Weights of a small mixture-of-experts language model, trained from scratch on English Wikipedia.
Size: 15 layers, vocabulary 21315.
Experts: 40 experts in each of 14 layers, 64 SwiGLU neurons an expert, a sigmoid router.
Below are experts of layer 7 (counted from 0) of a mixture-of-experts language model. Rows are named router (the router's row for the expert), down (a neuron's output weights, with its number) and show model dimensions 0-159. Each number is 500 + 40 x the weight over its row's rms, rounded and kept within 0 to 999. Numbers have three digits each.
After each expert's rows: a language model's description of what the expert responds to. This comes from a sample of Wikipedia text that the model never trained on.

# expert 18
router:369514488468509534548591546511460532563490494517492485491524452429470476544422551540515563559452523496554502458481495462464481488498458512502516548526498502528486564544481515555527471515525531423536494485496558513469460448519404525535434545462513449501501473509472475486535504540510490504411525502533540510459469477491491568513478582445527438522496459473505545526465482525528486528485457472458416467469487425443467501529575475479483514519570504442503515582472550393513477491431464
down0:471515470559476552559483492441541486461471461536538574510473480532561463533564574425531503453475459544520440459455476549550488521443501551456441459457488441487405501482436549510542439464492509512490391484599452548469492502518545492559500528532526537552510456521514435475506414500521517572563515493475535509499586516460513506518497524469460557502523454434518551431472486590532524480525483457441488515476530518483490472446467459478478484490482494549428487453566509523499493519534545
down1:517551554484537552434473462467551575489548403573496438425514511530560557528550467543444482517546500489466528473454454473490492494535523452490506480496574501501468528528492509500519504459547495501532455431516505523638460572441583488510446499518467481447455502465472537501509476449460484453526471512526479453443510529476481593477545489541500569535478519581474442508479519479509471513413488449498463556494467506472530579521430484480528445544560472545466489407518526525524525493574534
down2:505526498482494441470435463540530463544491482499546491381499506449461466534434514461526528479490473498408438446485484427529484485500522530463541492487489381491530551444447444533505486484507527535533501497543515552514490558396554460526502478443505523465505466500445475517493447529422499562461529481480495473492565524447483435472467465494496492534491544408481555459494518498491588483379479462479570470500590492491507446484492480488533574526469466493513465488444474453516510451501474
down3:476542510532569489520568534458543508532510502521509432445442497484485448456481537511507483556510542545453564544542556487514497523456438495458456503410437453572552538528475477607529513451435453489497523498552506544453459502521498512510540589490545506527484520499456435592540488520493511500526509518521496511442477462420521532455445471492503536512460407501529472415511479480440471519534520463477430519439534452583451534498477503530468457477472519554506490481517551449510556498484517
down4:557511506542477487470471575438458519509491470446466493519585403516552506505409533486491487463474448521461494513496558525577494470486470483462511448498535533530459466500543488523564525464532491483526512545565535495496544523548515506523551552523505537554496484507513445488512564512436422438431533502533471455514511457466534508435552509570459447539470557430464484538499592483518499515517458445524425477514554506497511459520522478508533488522558498481415481467562525526494521552480518
Description: Word pieces inside rarer words, especially suffixes like -al, -ic, -ant, -ist, plus "some", "other", "a" before descriptive nouns, such as vigil(ant)es, olig(arch)s.

# expert 26
router:515512535551489404480516501499497470537524536470482575480498517494484504577480529540430505533506538471562506537499515462538453494587394561414542490468534423506520578469526549451513515465470578512578453513460528509457503453502498463494478462514476554508558492512527548489523501493508526518470518513500442518510579550449497511550438562422546506561494510531519520506465469555437484499521538429517536459497445510503434539504543532467506526465533530444486545457510532525567460554418466
down5:484531532514494426453459500497506497565503498503440470462487519458464518445514517429590490526528486495521469556546643577525476438491498514486552512553510522525508492488507529517535571553469530486480482531548547476579533560541541451510477463533562530539521539481504557539474568510509416503493516461481510479492536457516504463489556532516549475474502503471483487509518557521422540606569465533428489409445567467518446579424414517491469427446447509466533487541476443515494570527506489
down6:469480478479465482482523488465546501481462561534576486525473513480520513514521456437503545485414469510516512502453488417479439514458521489469524552475543480450471502510562494464578554443448517487512536463486488515495544514487423520479485510543499485499487504525506442546528520492556510537488461457488480464553528519489522598475562545522455511540488575495504489480499536493537546470548533485438463503506434471453497411538479519471588536512480470534510556518504461529560553566455551
down7:435570569464523499457451466480488473508497500462467526541495511515451564515537526490435472466546522496518546461495506424466445552456504433471487492454594500403460479457478488445501507478467528443501502509570423489475475472471429472622451469488473438458516499498437477445483444440449511528519566505480446465526524612504493518474493484494530508501459548422524493525520493479519523494461542448436587506604590535519458463450510532516487478497442493518538477501447459448503521512542476
down8:476488533484532527477502489452523487457507511465441587528564568474477494485471498552592528506536459558531541489496542515502443483503424542484484486503471522414470422515480534471478472554499472500476457452542487554511585553496575573456512524537436471477476469499518512477499549537527494395451535506468502535488544476522568544504514533552523549381537525583582490502496469546495422552500488430560452481434451504508480441477484542549503523471552493499510410538475487565503494466476457
down9:428479471460508480460497477481505462448510497494498471454499478518483570625510550488418469469521503508416487439508530479493535567473549440516470518481540455542542552539593539462495493534483476502413525459511475480467581439531514477454504500530484518528529603575527521552485504478528612506491483485500513501481472536514559530525538492500491489528501469502448510504495515436516394509540502604518458496539506474559464558531472495501530459487437504541503462464478526495492530455442549
Description: Adverb endings (-ly, -ingly), "not", "it", "also", and pieces inside measurements and geography infobox numbers, such as seem(ingly), 1(,)942, (sq) mi.

# expert 8
router:546522488465497505430481491474455483525470471528522475489491497488487454497512475537503578487544519485550510441499468492520462458566505491455626461513483483521493561496481550468458509567499501481499422480453517542470462538521418526526370506525508427552521523504588512446473493544514556504441512520527506504447467471457481528534416551438542496540463513542508479527523495495467492519512542472562562419471565466516506558578561479507560512438459494510501583466551525460577465516473483
down0:518463503508497416546548513461507451466545490480562564532530522613529529538462458518489496511523501509588494471463497571472552534583513526462505505499491512581482506470496495587534547495469480525394501470487458534527466513487564542542496478548540505459461521484562531528497494548452492514466520499501521429445517508534495386480458489457569539542464566473501447534498505493540530503491511498587484485499559576490614498475445517505533492501578477501518414489526542532479506574485540
down1:590460435477504502562474514515461438559508509476518528539513442526533510478522504551534562471534488550512468533502539507550480448522513506467470479458474476443496494487462516497536477473483475466550503423431568484583509489530534584480472493504552528492557611502495483474400486480509429480516509505462519492459373494489472499499462512490550490582482489446470500535571538505591474516502490432530500461475451527495490470488437484527526444478492473481455521506467555562384477484545543
down2:433524551532535459476572478533511435509498449473411575521514580544505521521459467520467493451499512460552463482494505564433491460521501540511476470511466529481493451513546530469463521475538575519499469511554450508412399458542514568463453454524499525558539488531479535510517472513466559526511536473527476538485485503570526547536545509449390502485494563557408509546488433498479437474528439574534432413505542520513534491546531508534562477505566451494478562466585570606501506555454518
down3:595518493507459486493486475470523542525514510499537511552472459504521453477603531472523532518520485518457520498524496560478538483520426447461504484481495510502469455511439527425529505501451468448443461553472453510520530498494468499530444430534526389559529586453520490523497505498454475477428515450465421511471539569590466478467454465564474569585552550464521431474494556525478498551473531554554492431560583474569527581442521492488510488509497503524542503472501446546491550534565483
down4:526518480521563618468465499512505500542511513554534445520497513526546516403515550524501524497477506579503561511528494477563490543516500517490469453510473520559503554510437513505513481503460514545550580589489529532648528432532507438513523581538518450480490517496442485490510523511439535544556500418428504445557520508518524493437537551495443553515521505473480431506504468534487532507479483521482507483528493571466545479570492468515554503540536563613510461503478538510503527495517524
Description: Closing quotes, parentheses and brackets, plus inner pieces of capitalized names after an initial, e.g. "Spider", (Old English), M-ena.

# expert 3
router:515552412499514503440475516479472576506426476494453511507506479476478470534507460477490509514467536503527550517437497474505489419513485517482521471492473531521579510504534518510483486498470492499519476473522546499488469453534433526515466577440411483549470479518505524490442530500535510523477546499519522488424533491488508576523474590490561483494455505456508588505513507542486389512554500431555472476464508565500429534561490523497576525446557481467469526577540520493495477577487387
down0:538498466535521465518479527499429537471539482490500478496553471467559510507594460498487479485454544596528598508498535496438564512532524495499479511501491542437483522510403532489520465556490486500582497505518444565480468517508486565460484519553507543518515455489515535508496506497537438427421442573402543436472514527546471495530451415549478449530487545505583542534454460520536485600480524419561454500549545536500484448527448514474419470503513575493490499494497566581448426503485560
down1:469515509554457435509463564557470448471488507510496484499495478576524604559511543535456615575483486465422487551492561534501482512509584482551542485443512497472499529478500499446472520456508518504546486494515480517457501500476475531493511544480459527421475451499529440451454403567523507523531488510544495491503459405512576466465484473509481562507476539519537590540484491455542602495473495503483556457501517494447563447445493602447506474478462455475523507503526515556527465518524506
down2:402542473499558461486520528439453470517434446515545496451525486520462518453479424505489453524446518446523497489552482513523489565460486472418506418531494523477424555504475473495436490558511488407484557512512568492505487485496543452444489514529584464578537477460499510535507457493540432540450567510582529504536571454518540406498498521535495479496532502599576529517480475481550513498477495545506454477467470490546488503451531506512528534450514550530497488537497493469474462509423399
down3:544501455621482489505466454513492607464493528489388448535516513548533469521548520462478480523521518481570477501426490453546522488482449522540452444530540477493499603602526519480480527490458515478504489470511563497444521471543508479541497502512478439482452445472577523465524482536451554461470560484548528570471548485508441532496462497505568571450428458493446514496559469544470448460476478506485443519491474577544584491490502436490511521514443559472520467517543481539543490470472424
down4:538433515459512451510496486458609567465540473464479474458454475497496473545479544484482412449473529462465492546469504570571486540451546573425498532450507490556499518473449589524488521416518499518486433521514513538568470451492471498494404593532482438529485566507505499489561474473494484546541492536542509538536497492501490484474521514504438546475552553521529502538553505529478483524512509423564478437602513501429488466527521543488494459515482534537511550515511555568522485526570487
Description: First or middle syllables of capitalized proper names, often non-English, like Le, Me, Man, Bar in Sume, Sole, Tejas.

# expert 6
router:524508518521483437497517420513449560509465475556495532538571504535543452546447536533508521574495563448502475505464455480502509447513513562502554554471479441508518548520512489490496456503502534539515463480482520493478504465497501555548510518515538446524586480487499492488574488493515518545541464578525526475510539501474543515486454508371553474545535459471544537567473488477504451548506506477497435478463475477517557525586539503484524475430462434508536486529556544427567473537402488
down0:511470478488447474462522539585473408544580530473503463444514473509510460531521566496559437437528454477504516471514451499554535524525464488493459463507565473499508508483487546583530456518509447513534498513449575450333543495512466494465532482519596485558503493427514500492511485470525500540518499522508496359508558536592578451497528546482467498430488479446507499540521489546453521501465484445425502456473529523474446538582470477488535460530520540486460520482460512452440501489499489
down1:481474508607508491487451458479496520474524516466510563582440560519580470463460435522473494551544463473436412503490517492463492500501464578528510480530494536479530525395575493491546523462548497632463501529472471511449466556485441472493503520583524458488469560543527471438532442555473463471528482440556480501538509460522539485418460531545525421475577494507476557457535511448496481569521531526497568513481497509522481532493543586491598524476522556500531511511527540452483506504484469
down2:531532458469448445462508473487481483483554521493524514496482512518524493450579484591483484496577551552473541461516513500521524525566568539546423496518517518460469560466570464542497491454491453533482568606492425546455423533439485515512447498444571503447427512527517520458448497489535523522480452459549550569447503431515556529503535496466417524494528486451473516506508524455511535488515503405520506472498482564538536553507474410486556489502552500471472561486513458592492514523495507
down3:479490569483477521506559502551494475486530523525494531483500476483518472472514477500531543459438486463528486541502552491455519521522542511474445504442529544550463520533458520457527474477484518487449481527508500583442489430530443576437533521528433557553487546471523489477449563548475548559517470570524456540542489493499505540506564491475519565403491517517543468456500541443448441508498536485575433475493474477472437425499551459480501535428502547514474542461512455510451580575443540
down4:512517511429569517464495502530406532503542470508533489474554517438527500552487609452507461470620504505493494479443456434509478427506545492485480466488508438451475544482552433485515477476506562530532476561520486510453502533462502414409548511531463459476467464514505558597492527488499498439468500537488443570522514442491439529484546487542497501534544463565552436475552524505536480507439543497520494566471459488479521510512554512533514446440499474405438530514518476473576534456498453
Description: Table-row pipes and list dashes at line starts, ordinal suffixes (173rd, 20th), and month names in dates in politician biographies with succession boxes.

# expert 5
router:511522490541544539496508497544521531547509493506524472487515510486535490453493513491496542540479542461524555545436509427472418473552491546487484459480503467520475565498490538490476466521496459423477522520500476460478447484492481544544474502435403486482465464449579522493500405562523527571516467505515494536440521549497524584559441558483481497466502483512531501573462444477496437540519510436506541423542468528490493542551523501451582516507518540486427468458545577469552461462507485
down0:497506492468481431514449536551476445439487477406527495602506444541510466433459553601525554490500547520586464519493517507497461530462522487465490472497533483433498480481471457511441433542495516602530483458469521514436451498402546465461523536517461452454520542492491552567517515547474524507466531546545460459477549506503520501512514473418426568522505505515514528557429497446458473471491462483515423540440489509532454486530432506578509504491547486512506499453524525488477477400447471
down1:413494554557461452487498530511556544467534534463520539437481445492492534523459521550477525527505547487477477563438506458505506451455484487460548523518460406428499523517538521513536437475479512593446498474475471525561523461478494440526559403468538536532542474492445493576538565433470495486516500526549487579556444425456540466479530477493455546522540499523554458501524528499534632498441466491523504464459510521521525542443526484531490462578458530532465553575479480467470534558495478
down2:503581458446536459543468463517481530526538487507445483550454529480503486493532530463502436589408505569503526529457532508442434439613514496517508474507537489470487549515513532486495524493512512516527482521484539435505515468582457556467475540517499546502522438408522565457507478477490504521515510423517556575519473510539468516496535533529441466516511499505493508542483497528506502478514548489524501494465527531488563508520529474493564479482512553512441588567449601529553503424555432
down3:522444514456508507496493491570469533506474443510518398452507525515568581460520577501503561505534446492472493502557419458528523559517580402477479472505536437566489517451438551524528473512494433534499487458493437440697506445479533507517540435490437577461403547480529544473490463526511488523542459434554559543579493483523490482473485496479508483543455524483500517440489487482481499505473458466482469504471490474473459545450424521543461491463511531495467428480520496469548544502513534
down4:488501578540518501536487556448510420481487502478460522540551488465457474550530542505507473482530546433554455426475470469569419538473477510539528505484506492476522568468527493557474499553535577488523458545505517560347501553535483451526467493511536497516500495572446439505525572523435527613432466520544580433541596451529614488462539454539494523525529508457512494476507456573500452498522480562538484474532524477536522540599503440442463509472516530446556527414518471544511434486503446
Description: Final or middle pieces of personal and place names, plus common first names, as in Isab-elle, Paul-ine, Det-roit, -ley, John, George.

# expert 1
router:463436532537499440372481449497470524476460483489465550505518437501504392497456494529498494523506492506521534436474495504477468463579461528464539538446507443497538470471500572404457514535484487522510459436457513594464480546538481492547481552515462474506558497507529577466521510538522501585491509567534543426477496437535530557509532519413511529517523496536544550548553454542470466541507538522550471529463459476469493503521486513450484506497507420515470540513491463470523460579436506
down5:504490563503492567502524514423421503456531509468440407483532512519472484553464455544522454454476524483544503510510412576467520507536433590482401520520456503482507502469522509512556500534544523483481499523485511487549495522591445498573478496471519559466400523504479552457516533523525540500524476518492539496431535442502513542592432475509548551508484508527508432465582483528516463448574471517427525470532549494504465478484589470547525470515468506501517500482487475537522519454446479
down6:468513501614445560537490491531503504594539499469493481519549525449539533568573487499457475517438542467507486453513502457497541524504568550489534441557431505533457495449520435486502472559527517474479558432600402545497492502484447480525546496499560463544522424527525505451506462537484506539477459534474510480441448470467432454484522537488471459532457485568486498467502442538483495523488473539554512497474485408496448494520448503515429526518479499569535470603487459506456487425526496
down7:535529421486522541524458509575472494506498529450516500469528564511523520452529433455439609507488540485488516514503448479530501531505507503494514540448415486504477577541476511577507479497461510494516528506524539532532476588465484471493452537554512439558439536499461498542462512431541455494496545617480567431498505509513452505502510448446457468484529469548524462537452461473446539462510536507492468522599443467561467544448512443496587521500437539450494503509453490499475517528469466
down8:492549465563517530480506503518444575505489491498520387495522450569539502415538505456471457502479549559485498504509531462511527555471481460509534487496549424564473560525507479540574513431519543582525516493575474509512500501479456471615541489474493544498491445532528504499454500542530479468517520508466522469489493469460520479472474425516501468448514524484483575489466467535495521474434458462462499523534508530507456468516518558511520494503421478505527505524499528514496532534553502
down9:504496388468462516532536433538503464513508549441538482502497519476501565442513525454517594479497556521476431362515469505525451421419505509488539490502470505500479431545520426473500451496533476466458515533476497504587519511534446487606471529457471473477513549516586509440546547450505562469549466502541556520523414549526471505480468557497511517464508454483497492521559534509508490480472511552530460487496495523551524553544552520479510493515449506478487475509507512452432479415536487
Description: Hyphens and dashes inside compounds and list markers, plus slashes, table pipes, and some short words, as in Three-axis, ISCB-organized, and UW-Platteville.

# expert 4
router:462497493606564523477556562508468525518535489566468540531464489435479468497500538531519522539515526500546522490474507459507480448531462531458494509477465470496533543469510497486495468496421524494471504479523533564464441462555494568574482528447473461497585487525489486484467489521449511488429552549533575470506503428545450541459438532484563406509501495436537550541505444446550487515572506450484470431472491507476455450526523525468536587487546550510469570536510497518587525556476547
down0:467503540506465480507442510535519457458507511528433536474536473487480475497507518516470465491454531498556480466504532479404579471524446513514524502432444529509498520428497545505551547539496532465475548557543545502452453566451566533469517564549574538473563570464523589454469519544508560477446517493494478406516513446471534423496540495487526519556417494531492483526471522448479494486565529473528460479460552566522460544488601474455499524465506515481480557446446463547501510479465453
down1:387497464555535450528484503597517477464425474470492500549457481460494504491538603521537456488458582456548465483534515545455526552530510488523496516505517541541504480475464581570556482471472503477515499469501473501428394404551490501487543477461515489543643516516563485494489527515466462521521490506502499567445509543408524510425478459515516522532514480455515495543511495480478505481538497575492496569519488495557547480483509478507505569510460480473540491572481437527513472518541511
down2:514504480510478520529500452502528504455519558508516442540516401488459492429566440448469522551552518501505518575527518513464490455525537559575523561561402501447484492529466434493502468488500480448521505549493535487521528522506482434445518540511565546556523477483576562511534541490520429536516484520482524472456471492495478529491431506538512425501498442534532469538513522447486454523483506502476541597510511492536534436511498589516518472539485544494508497439487539449514606437471531
down3:517506523576495469495475544485533558520444473474449495528531527456550511468440527521490465504461522507468581510501528533539453491402479479482564547413491535507437482543506506511469469528466535474532444492540520520405528511516510562487433494517547483509529474492501514534508569532553445570487459525497544515500498493481493465475575519537489438488513599545474542510553479439520496505546460448508436512506499366528437462468447551459510466508501421505617523497522484498546454554510523
down4:465486558510466554514471504544483494503521495506526472436551503462490532537427543492470487554502615435529486463418503510514439500534568499523474502424479494505555434493495530547498392528511486472543473473491480466465572449624509463580473418527472442501463528473488567521469535457460517557540453485499523521463537474531535480456466483463503494535565536491515492519491479501482570488583479559487521561479536501560531524525513448478430519470440466451495465467514486441487464479463457
Description: Lowercase word-piece fragments inside common English words, often stems before suffixes, e.g. vol-unt-ariness, Desc-rib-ing, incompat-ible.

# expert 17
router:483532458511527489474470448524548546483487470518499552452472486488541454502447595540408483571455517483506501495465468481564507479540461538409487414449531489519446479488448526514435473495500469536530430490479526544481466472544450489495512507494427474548523495452505451477528438540486532475466575525491527494474570499505543543483480531505544513443509516504533523494438534565555515487554505453498463420486516505480528494512532467473541543485522457540462579508493505465513407512496476
down0:525552485509460515473456475518547516565478525450527477475501496523517493477472495523447492483456409571536480477543487426589488441513551421489594461482597454543480498481432468473442506486465489493519557533512517502543550557514524507551530452500485456558526484469510492497435478477495409554406506476456524569533532492511472520448536550452443531556536533511537458548484451491532491564471555468525547429496452479473465558466486531458487485506507497481479498435509504549549538515508468
down1:491421461533520549471447407519471520458491506422512452497481486451530453486440489466571564539596548518457507503490563483412490526504517481551462538530487452474545392453526503432557547399526498465466464548526497446582512530484432406520514482521523477478534432405547496508508458513502517535497494520444435549485450551513470489539477455510468488561440491470545490456479529561482571440446529570449500473542549463459450546448465526479510530468485484479472468494450505457529516614534505
down2:564510526495561459440504449530452571440508483526477508463536551482510462463505496466605507581478475459486497535482416421472540464487450555541542495535553504420458457465483498491504528550529555526451499494512481474354510463479513534532511532529496510518464532492510441484443527536413489519490476480518502511474471502476487513480423474594473482511450514421474494497501552476478526471492450450520513484470473504390429519486513516538467433563480495581489528539554424518455532523483513
down3:519513447471533541490525496579508523449492491449497519533586466481588477404524498490514538449503512467524470505407480480539538517517525510464442551527542456527467530539539491519467482519521473466500490530499540493396481583509470591483409501480457548441498509476498538521538516530550516485472531526491451480513539511520460513580483456478498464470491490553569539467532528499462469475533491482552527510537471510545467560451490513463610528416471515464400484487551567502575516533490524
down4:545518511480523512496483532443489513552468511442583435506469486483509472492448483569472418533482494476553455556434524436505584544425526457497499527502485491591489468568487477559461463529484545445498567444488472507532456497501523449461456516508526479522501552518514529571541534564431440513450510499498455525433464479570481527548474503558467499570508466543452505460503443411532582467426459473449524550434457539542464517469489469485501442509500497495505429498506436488498508495551470
Description: The piece "or" inside words, as in Razorback and Monorail, plus alternate-name phrases such as also spelled and also Romanized, and closing parentheses.

# expert 36
router:512513498505520532413490511483452473563475456496513560535503525474547409527450512483489491504540451505473580551470547470442434508418377460450538522465503480559496527522483544493417486469484525519511462485501511504477478489586515579539472522497413491552510470516531580506565526527486527490480514599516470559478534491520563557561427522486494491468482483593513563538522491560513542469577527517491518463523456544439488507497576387466518508472512493453471484496555529459542442564450456
down4:507423513564467517518486559603486510508442459522514505528462495494536511483544518516500523471506495459484515528480477480420476434393490442485521506508406504439474474506472522484505522500534474558483459486592472476310506558563536526500470489497470481510534486483506461459558543467445542482524521529517491523446480488453544459512456452534457478485502466457500540523580510474556444491486517526560493472512494546506512500438582421544544501486496537472476463448492499457471486523464497
down5:519447518460493546452520428522462482525511468523467529433451498488524421530450460593521467509578499496453528526440468518512524506421560521477465490511474525485488522469430434567477506492508477537427463502522530534571516571396512534534497507529534460453515479428537490468506591455428453517490566541516464457480580547505533567422529456534483487446472512460550493454499482523570499457524480528475530448434551458498505488477454511454548496545477477508468496523541492506533550537529427
down6:492437563526496491455470498489512454451496526513515484451506514498500432461575520413450463558484466499481531497505506506437573472456529562495560447526502444568489546470533468455521417508546441565471458505555477514467485508439499516486556526488457477498567487505505520468411550444484484551495465538535479508452492528443492477497447508496518429455493481492518568468547474554565493490524450438489500502478514431475549483466465534467509485528497494374481437518487458473526469465478441
down7:509523407521521509466535530435506465515542534459575502491429524470514460532526539463545461476493548426457511481456399527559479491515502545474472516510501467494464496557519519533472483468517462482501463466482471524531490520496514481478566512492525467480467497465480512486488529480543503517518487483503519466554493541545446504457597498486466514517447514537458416407542459438465569523559508492476565560534569530511533527495507467512480502477525542512565456622495492460496451508443506
down8:540524484537520528519440500553482451467526512477510497550427506511476456496489473504540534436501554495501492513540583506529603533486472586454525518515555519453557542529568532452492528484523518518577549482449491442503417511497523582471539493594553577501473495494517436536516497568544547532390473471536486504430586549537536497534508472530546505483504500489510522511481457532480481495476545560517565508454505506598495506522474559430529525564465520529544506482488481473443507537457517
Description: Colons, pipes and pieces of Latin or technical words in taxonomy boxes, infoboxes and anatomy lists, e.g. Phylum:, Species:, epit-hel-ium.

# expert 25
router:508537510521500561490474475518509524498516489476484515485476504468452467590445549564435564551551473537452486439471516439522479460498506483453514421464453441532560586505521495477422493572473545500570494439541500514470451495522467519562531549424474489491492584546531557500505480569547500514457485528572489550441585473523509499543482538494547459549511502509564553511456427500537544516524498445429573494459443523507494548477556505445504544502577515423504471481484557493526481544495407
down0:532492464446487468488521486500488505442494452543503521513532550532521484552478495473431509364505518476467457472498479550514513474579477521467491550491495537600493550517507532548480484499443476465478439504531477514484473488546536570463501466522457571490463465523444460485493508458456474514531446467487498406475485469491534478434442485479467484502523521515481493486559482522414492504487461533466546521463587474508529499434558512494453484523564467482477500532497529466520426596545457
down1:488411528488546547500508487516469530420565537464552516473524439578479529477574538521467464471548487521521447416529469479523637538492472470568519495553450528478521486529503532565444463560496557499423506446439465503683487476461553467520542560456454462441513485485561494522522473447563480503498477528513528502501549443498478544435539550527558547469542525477503521441504499472472516481441461505541515495486530431459489551452526465501461437535492531439448515544525443450535544476497448
down2:505453484467515551430463503491438466510543474578533477464454564455525433470508471505490570394539475567453499549474476590427532486516501520458478516493490446589443492533451460532503480488542470378496564563603463490521497479469507493551526530487492544442456531528490562512501537536508446482493490510492419554489499476533463519463535540452534458479514573495534551517499457516487504535585557501548518482537502549591493463520517508478459474557524472446484548454536560517545455498523482
down3:517456445536487520445464530558472500529496479437512506476515522581575488467496517482496588533480488432516471508462473460574500556463458498484466567488525415534471490458478514539600456524471534510445460499568468535507473463535488514432472385483515512573622464426494506571561479551556510472468477493498495498466529569471565488497504536423454502600508477429479497479494534514520501454479459539445447519477483448612491456528478523491484557522467483533536518432535474464523509523534507
down4:449501578541537537524546409462492454442554434530497480514490432553456465509510364445544489434482528542533504483468480423534517444527446548525505546505441499461466559449500540492553553560519507458544452467515528475482438520484486523528508456494488481519477581471507553512445546449568440536459501513457483505511484522508445463512503465529480512478490466443535503457487509475506489449528501460495390471448449491483492524446494503464575419506477491498496565450494484462540494491519474
Description: Adjective and participle suffixes and descriptive nouns, mostly in species or technical descriptions, as in gloss-y, sess-ile, hair-ed, and bas-al.

# expert 23
router:487521462491497437427538448477506470466529508493502517543506471513460489576528521564477480553512517499498505472471503459499486450474500499449560430500489461498557484497487520444465494585518514542550428500440532529486473517523435538490412500499498510515544490516455528477502528534534486522492518509676483522459494421468534515504464545446591533560419531471545558512471544531519454609548579505525479453510482546462508512544535426433568542476512519454517493477539534489559484571453446
down0:563520466555462438461575517487481513402497465473477462556545456507376520551547480413460513464488463442550461503437533510429483461424436463500466523551491450532484484531547464515537454484414451562525511419530487511558469590516431502465498464544469547479487537523498499536496522448544509395482553519526482566518518461544487543545515435487496456405490550470485560513518477523528480503505524481492509515499506462469574440505546540569526511432518502527539506491540612546525484522462556
down1:506484474475488480495543407488551472510589465516484446540517535452526449532499483584449461505570516516580469512517520520443507525495501478440528528484499451462465428491538490501458499456461421478516411454525546479537451517471487553462464539511516502415565484452465515501557442437507540497466542516472570477493563506510483455486516551504535491464509488516442525478454504511541485538487470496461487507414567457476487474552541524477490409539417493527485507560493508484494590529455560
down2:566526511424457451443489516485527511546469438468526528435405488519511581539514570468470453492460519542456547534505492491527522515479498476475501583479524534483484499454470437469550500491541445565509543523484496487482524519508474539427530509547511480554491481453538474489513574538477518534516490460514486524518528566545423549496505436497469561510464513528495550516538496569618473527534558459474591457516517514507489572530523492470469537534540510610557509483551491534498442521567534
down3:554535522557447572565538504570494478502491539574435589455484507503504471498503486460484522545531471467458539539499514532478502561402492553471525529519460539441501468572497530376507466529544542580539550460451571521519516490465394506473466560533451524472490478530489478542481544488523503495498495416523508444514507466462533516513434534460522470498478496564511508544508530505514492483512518415444490471453468508444520459552471546521519547488507458527542512545517492494531549566482508
down4:481525485558450447520470529476467472455545493498525515534475461475505455401443523461521522506465450519503460581509484465493472476450558490460479536514513567513485524524560534543535474476570458490534559533523518508496448500507508485480560474463486442458495451539477461504541455534543504520437480522496465502537570595539455566487507602382496547482462509523466477489466529498471486514519506551458504512513518543465498489439414590497431578491480498578542535486512495463504554502440558
Description: Line breaks, spaces and pipes in tables, plus inner pieces of foreign team or place names like Eintracht, Eredivisie, Guernsey.

# expert 32
router:497576516478479500485547439519459501545453444540447557546472547481488466519431460541478485466506468454527481514462465492558444535504493579483512521416462475535508500562491543474501511485499495476517447487497466539491441516602443609490476525549509506561510533514474480444473483519497476452465474544429522449543542504536500519527532538474577411509536456431515545571474550522481555518559480505517533467411481433442481543543573571481537554441526480501487592552514507483537522516441470
down0:554408497494508551486458509549470510543536526439462473437463550534494480482493530569478492508497517444519501540491447476470621500552503549500501463570517475498463599548507494499462517509522489497526542526538534440517451465471494548434514454534497518520554500487509500495527530459507528576482469479503480539455522449458545468547495496442497491542513467520474498541532452447517474515554541468477570450474445522496472518571548532565508531535560499469459538482485504489524535550505414
down1:447538517520558426540514506507490501476559445562545522477516508544461502491525425485461562444548542548439484512468517487484471538494518446537534539503498546550489491526509556504467460460484419488456503469490476434468474507482451444475507480564387495530501544558501471528450528565459487528514574520447477538535505534521520468551580489554521503520477568512489512529449556477496469516570482484492488453457439426504545571491605498493484528435438514570473482489477531476529528510496510
down2:426424476490495524476451419556535551518491468561496540519518463520527496513502610511561510468480481468458477491531433471506460469559455513568508450472538456442534536535528518524518455438449513506524494524450495481450508457460519544537558473529476485533477430497484570497508481549479545493471534503542492453477612492481466417490505484514502472513474596509445455536497486497517518505526473519451546537527480461521507523481505521483490503503511480524453473459508468442459532538476555
down3:501543494528530488541490484500519502583439492503472399517489580436526498508583457490490560529503519515465509487499551478489498509520566508493555515482525515531544503530502519479485478495481454540472473561536477571545563501525558537457407455498425521405441594512437512557451564499519502512559518529474524519535491436531494416494531452450467480554524519488505591477553492497524477506436431543500454563475465525474482484476467467501532490507512514524501499521433537585485482464479504
down4:484466530439501478426538561590530468552510532470474437532483517524564458520476443570529471500553499548508528482487586495420554494538464460515460503521508486550549456415577413505511486499510493440514560465506509496541451576518478524554517543481486538474566499503493552486494446461490432442533510533497536457520426451476479574492468516516480523551500432540441550450463431475492449408530387497511502511444469539517526591469559524528570505426548524456486513559460466492578547417518460
Description: Capital initials and inner pieces of proper names, places and titles, e.g. Sp-ok-ane, Taipei F-ub-on, American D-ad.

# expert 13
router:475497543551566466537473522515451466514455477555475588514490479448491442553449595519492525512484513443553536491461535530552432482503442568458501422506466472498454578516468486436450422491492508516494500471519532543473474480513503500493471460528508530540519487528507560502511423511538523535427476544514473469426543536589494550490449550489604475489535419482560508554487532520486448516576519513476502442477490453465524503550491436463491552521511484535510452503459502454560445596514473
down0:483466544488430519566490564467489485514499482443523547506472553481501520524468497535540536437531486494486482525517502510501525405503471501470466523532505525422499476504474488494482495459487477465470462501456519452489534494557496535513434469459490544427518480465505562463461500421544464462507482492474502476424541499449496506436428505413505476510470510452553525554523566493519475490505541457468496454427496513539553502449505502560384536517435424520563503440495446533515405502473495
down1:519552524494514541521493427525432501504573539490464438468528538429532528514506488523508492494529487541556462462450485521490573489454545513516516498493533484568554513575478506545524481434519538450537478523529450516533510507505497566450463539445528506545433594513467540552548546536477448506484538562500500540467483517444506582489462483486469536513465515534483452441414496479497536508395549515539525449497462558549517517535492481511552441524537468467442455532470432511585449463505457
down2:470473523508531471588537494548484533516542517440476493482518415547501447475517534435549559522479475526571529485484555489461499451548440525570551470538527461502498527470478449615483501494552484577448416484520488444604500476487428492437452496486514514584516490491484422491473494465515430481421468535493472468523473507563464494482512551510457475505510537442553453431500500522588473441548509449559459517549491459501504443433395481507531428492543536460526534493499537486545545474449537
down3:473579528598472543521517510470553552436567526545483524541452419467526495509569490524486492534500483560485453527499472617446543561464443546441577505534455524481510524477543558511513485437528509531532476512466507458597471525515574436485497520574586451509509576500468489532446514460523528539444502449495480572520488500529508448476493550486566491515572536456488527485483563486514481512539452441511484608490455518519514459454474538592445449507465445582376488499430487493485500486445595
down4:512509510461439522517537470485501424445535505487456484491454498535452526548487425555603527567474447554483507484499397533489532464435537476487492508468562495514534512517521513514474417498420551522477497510511537544517479511466443542495515423501462445506530568470455474508525458505528564492519500462461467480520446520506512497499480550466493593523506489486510522500455420492483499509489534556497466362481438496490477454515585455436449505613511506522448452553460505485527498564440438
Description: Single letters and early pieces at the start of split words and surnames, plus the words to and for, as in wind-p-ump and Ritt-m-eyer.